Experts of a small language model.
Size: 12 layers, width 640, vocabulary 16925, 225M parameters.
Experts: 2 picks a token, a softmax router.
Training: a variant of Muon for the experts, 554M tokens.
Below are experts of layer 3 (counted from 0) of a mixture-of-experts language model. Rows are named gate (a neuron's input weights, with its number), up (a neuron's input weights, with its number) and show model dimensions 512-639. Each number is 500 + 25 x the weight over its row's rms, rounded and kept within 0 to 999. Numbers have three digits each.
Before each expert's rows: "comes after" lists some tokens at least twice as common just before its tokens as in all text. This comes from a sample of Wikipedia text that the model never trained on. Tokens count by the router's weight.

# expert 9
comes after: " the", " The", " a", "The", "'s", " his"
gate4:494457487461510471504488464502537496533512497483500509493502546468522551484500482493505515475535502495511517495529533479449443505485504478458515500458503544512524493481492555521477538503491537494494455466513522525503542450526496474515496480510498510501534483530480534544496488457492537534526504490500473488471516519511512519470504491472512481522496526540492508509523500488489510503531
up4:491462503509491491488500490463530527491527519503503508491482517493494494488478510489544490520525542519538500510503489543482477517524451499441478534481481485451500499458521513506507514533528483500495469516541530482522503487523525518480486487525502524477547513511485508529490532481494508526480487512525531519486534445514457526493492459499492503462531517486466538579466480472524535492511
gate5:536453540522527496493517480522495468518528465497494479520510515460532521526491531523493493476465479485464528471520494484491499441539517521499554499579462469518511454464518551480474488527486482473484528498447528496488483471454511507488565514481523479510460521499527529480459483500505487522495498479505513468487535462446481486468467477516504506530501511530514523539495521442555512477449
up5:523507514477508510495475521455466489553505481500494510484481501476474469447512506450526555469506516466497531541496495496526483548478547530501506497489512546538486515518476485525512505499572497508516460512531465475542534485510541512478523508461501501489497512506479522528493542495520531488527500509522541480551488488514480452490528499543474529511485459497547487514464491467510516510503

# expert 2
comes after: " ", " the", " in", " to", " (", " his"
gate3:506472486478527535513490517500504530477517534516507453495485458508470423495497504512488526516476529486487483511512530473477516512519478530514528492504482493512505523509486548490517511474451468531471506506468522508486502499453439495527545494496490503483478518482473503488502510513533507498515471528533503474544530521529463486495478502492519486537521540513508524499492517474492482498501
up3:486459519511491510497493497502510495521477508494515456506462480499520450485443478473504524534520488473484503488508493545558485543477516531490508504498498542536507492476469497478475468523492495501496496460460495506527488470493505536511506458475522491520463527515538490493433475478470511522548458499483492544477485467434491511511499488527524496431456505537518555516511473458503488579517
gate4:502508513517478498484563521484519502519550505468498507528486530470516517528483499467523458506493470495505514489517537554479500463488500529507468520487521507523461528476453481521526478525477527504472501492508457528485482526484483486474501498482459438416559486545512445500523515455490486529498437497526477485497495476530501516470500520515528525498499506483546512463530507457498485513495
up4:547534519430547461510495479470530509492522516484512493478515498507519513503453527472528494538485530481495504542527513491484452455467487476471518509502490513507487498528537458491477497490523498474472529469494478505516529497511507471487519536470552472491495494487507538464501561488518550480533497494511518505512508467538495516538483535553513555501488484469503458519511499489492534537448

# expert 6
comes after: ")", "0", "1", "2", "%", "3"
gate4:469518502506483495490488490489542449463555445478517483445463520494457508523496464523516509490501506500505531492498521512504489502510530487484529499503518513474507509504497502528543505518503551542529497502501479471560469493516558508521466542520495537472506468524554497500481465493518488522547484491495475487517489511493515520552530503471486574524478541505468511522492493571534476460464
up4:476515490491506525483491501508540505490526491478466502514477520486473486507499481544480510486517457529484502552468490494497444509504449495559468491552523500468505503505490480508476520490513484475492509518529501505517549481445512444534471486508523523491506479464522482484494525539455516476487500500516527511485487511461505496421496509468506526538532532460485507533473506494533549498491
gate5:508431522506504579520491578518471542487530481509488486431483475525522505492510492531485523505494455514541470502529463475503486483525484524489468474501512472495476489476518536514528482505505479495520475493511461529506515531484538499498538512517486487483489478549503532475501520507508505553503507504537526534468488481482479450458515477533511490460478475465525478527486451507494549511488
up5:528517485514519508497476480491483453482513486523448499464452531513544521455474511459474481524482505511490496543474517480520525527508488473516467537420526508486525484501488501527536495474498481492496488561453532474501503483506523507516521507509480507503515521549515459505434517507511476539467498531536481492508467449525508511498505514515481488534492500514494501567466505477511489499475

# expert 7
comes after: " |\n", " at", " of", " was", " University", " part"
gate4:456562500491492473491497502492458436512502506534513523479483526472510532498525474533485486498483516468538439510491516505518489469511484464476528512474456524434507492478485505504502498504504479497483462498469502477524519503531556533516528493514480495464531503497528471502524535475508529533508478536511515479484513454550485517484486522508478544492503522485501469486495486528555496522501
up4:540505469499506509488498460497497522518494451545536480487456479509521534503461528459456496496514514498505475483503521463475524469497497501466507494512493478472499490489502529566452484513529480513469507518533510522484452516484495506504499534489517510523480497511498479520547513523527500473532499506516439489520476504523512526506512497522530515483552513518523486545511533468494483540533
gate5:527490480528511466501508458496499470505497483512489511459499518478523508506471483467487515498495479505507488456519522478489496529479510531525458488502495532490494450471492524516449539509518524484485534499506510515482539499485474489507483519484484504481461499505475535536488506521511467494505487471487495468485521489487461503508470547513515505523514497494515550494490495502488536495521
up5:495518500464493533502536461506514518530480512465516458535529548500520436505502506554533514483545523509480506494493457502511525479535534469528491555525496511471454512490488461462486458499524532462486560499491485508496466522508530494524515494552507525502492496500488470488496463501496509488533537509491527477472506483472526539450509539491519451495513536506501500476510523518543485478486

# expert 15
comes after: " ", "201", "200", "202", "199", "–"
gate4:525524464507514517480449521488559488498495507514533522499484534502515470484547519471512510501496469446496480513509474511491452538489481487544490495507487489483483538463494493502507508478479529508494494477522482513521508558471449503474468527527500495460525468464481446511471493519474488497513495494492481495473446453469463530499489475482505493513501530511517477521525493457452467497486
up4:487495493511511488497430484508496479496530471487492485501513458546474497520502484497465498502481504476516493416521577469536455535516515512505490509521508493491544492424493492483491486491467465502455484442491468525510495528538518511485508520530517533520499493490476517422463501554548490540523542486507479473503455455499475527512436483500469532491479520479511472494462484511489532479473
gate5:512477490485527487498538503507481510482540516449449491481510527509482452508529518533472484489515527506525464435574541480503508523461512473489478499480456530480482489489510495478483499492493527522491505523513510570491489540522503508517463511469488480442475460524479494509467509472554518528504485493523522483457524489469516484563499499478491540491488504532464507516479525502485462552483
up5:543506492491510490466508475523496495483519449529476467493475500549553490488489505456518519517546473542481505489510485455520527517487521528548532478500442490509486487500543480476479475434543497533473507551473490505506520490511512462507529488508491531527478498506491548499502473482481472470497526499466484521503492543508488472481527490522484523509492537514497493493514522515506541522468

# expert 13
comes after: ".", ",", " \"", " of", " and", ".\n\n"
gate1:499456505516470490470526462474550538515472468563508487507536454491473481487500484461511511479505490499519533471479485494491509496489462489511485515517479491533524517526533476513487491493538537525501507504524519490514502490509516481476486510509478470469498437491503451491536503530462476491490508497491479459526489477509503525482528518492492507489503545493480508525454481501495510496526
up1:521522545495504496482513497474499515510464488536509514505496499503512514527496489493499550491480504485500491492511511515471525533459477505507522494492496489458498482473492462474496521514479556548521503515519493470519510495502512450487533507462493477515531515488465495509474545499467469506476496459501508470496526494541505522492493494466484490519488528456493480498521537564525502508531
gate2:495487548519496499503520509473529468499490521483491486467520456492502453476519482520523483531517506530500536512515508523470496467508503516495476554496487475490486474506478495480472499472474551502506513485537504521520498490510474518500451505512476464510520516488546440506499483516475511507516515495531553512517483517517506505509504482486515480478503464503471486483487564490471501511474
up2:507483495491510473507530498522506492500534484500474484530481512538479493487486552487497526470543524510508500506488487495482494513477446533528454506483521526534488475478481518495470459465481496497488458470511522489485506519472507482455557510527481482478457507535523522478519498503525523507489490502498493470504485460543498502530496531463520523497531499488530549501494470469525464498491

# expert 0
comes after: ",", " to", " was", " and", " had", " which"
gate4:509499506487506490497506503478484516493520461526467469513520513497515514494487522481502472490474515502513504512473528475485512510519470545520510508488509489529510524490507541502501487465504548504454482500485525512455513474517492479477521504474492515495537482492504533532495556496517546492478537476537488480458555502503491469475529466517512516481488475477518464533442519539445512536540
up4:483521500535449435498458519496506498545523459470540525511516498494548497514487500486508524536492493472505467532493520531499481495463540489444478519478502517433545491514543522491492488508468499519477517500530513470521491526504490518510528514515458501514457526482498465484489519497508461560479485510491465506517535513565496523495482543482518501470483525502477478515475527478501537489467
gate5:481533536453492509512530475495509445492550506484471497469483488507569526523529509491534496477509504514514481535498484465492531512443494522490483509488493544470482518533523529463504532477505515490513516527520501500540486549552559479506509520489478458493528532453527488539468514482481492545517487491496486544475496572528496497493503503505533524534495513465470501477478446511495487480486
up5:507560507479490525485518482476490493501525518477515478505535519479469482476439530480512497514512494504489550521516522522464498523441522491505480488516466504535541515527504500493573540479477559499518531492499532503543529532481528530500502502503491485459544473480526514497497529490508485531452474536497522471519490478480496466527493499523527517487489508489488506503485458441497509483512

# expert 1
comes after: "\n", ".\n\n", ")\n", "|", ".\n", "0"
gate0:550495510523471492513473539491526494491514509453534504499507471497525536517477538445474540504513517537490485480492495477494514501532515509468488535500487497510467485547500505509540500508530503475504518481508479468508504483453512539455486460475506514489528480478504498488536469452501499547516510542513457483512494532487511509462472526520406495507498479499534434489508518497514539523509
up0:513489485459487500507489489490452500508528515514479474518519497509509481540480529548497482519490493427506521490565495505503482493461514537470530521477513440501442483516472513439518527479494524506495477492468487553508531524493534518496470453524506483505482510518456540505492546484506516517519509436537516541453506497472460467516502511505518519506483544530474511485509524481487485509475
gate1:521488500516504493522512451508513523507496512498489504454500524514538493471537512509521507513501533481456532488493499478444508516498478505512495475482506471539519478478507461497512536474518491495503487463500486485487497468493505491481458471489483508495529486475472507525554491507478481492504501438465493464511488471488483498503501518520531542518468492492461520501516482489520467494526
up1:510514504512494526487524478499466520445539483498529470509490493497472512491540478498487472521530523495540507489505502524473501545527472563520467495468515473486481496535535525480496478531518432548506503502536455513460506511475504480490466522502522491464531507497546550534561490490531442530490470471474438501478495511479494495478487507503512507531490516499472508523508497482505439446476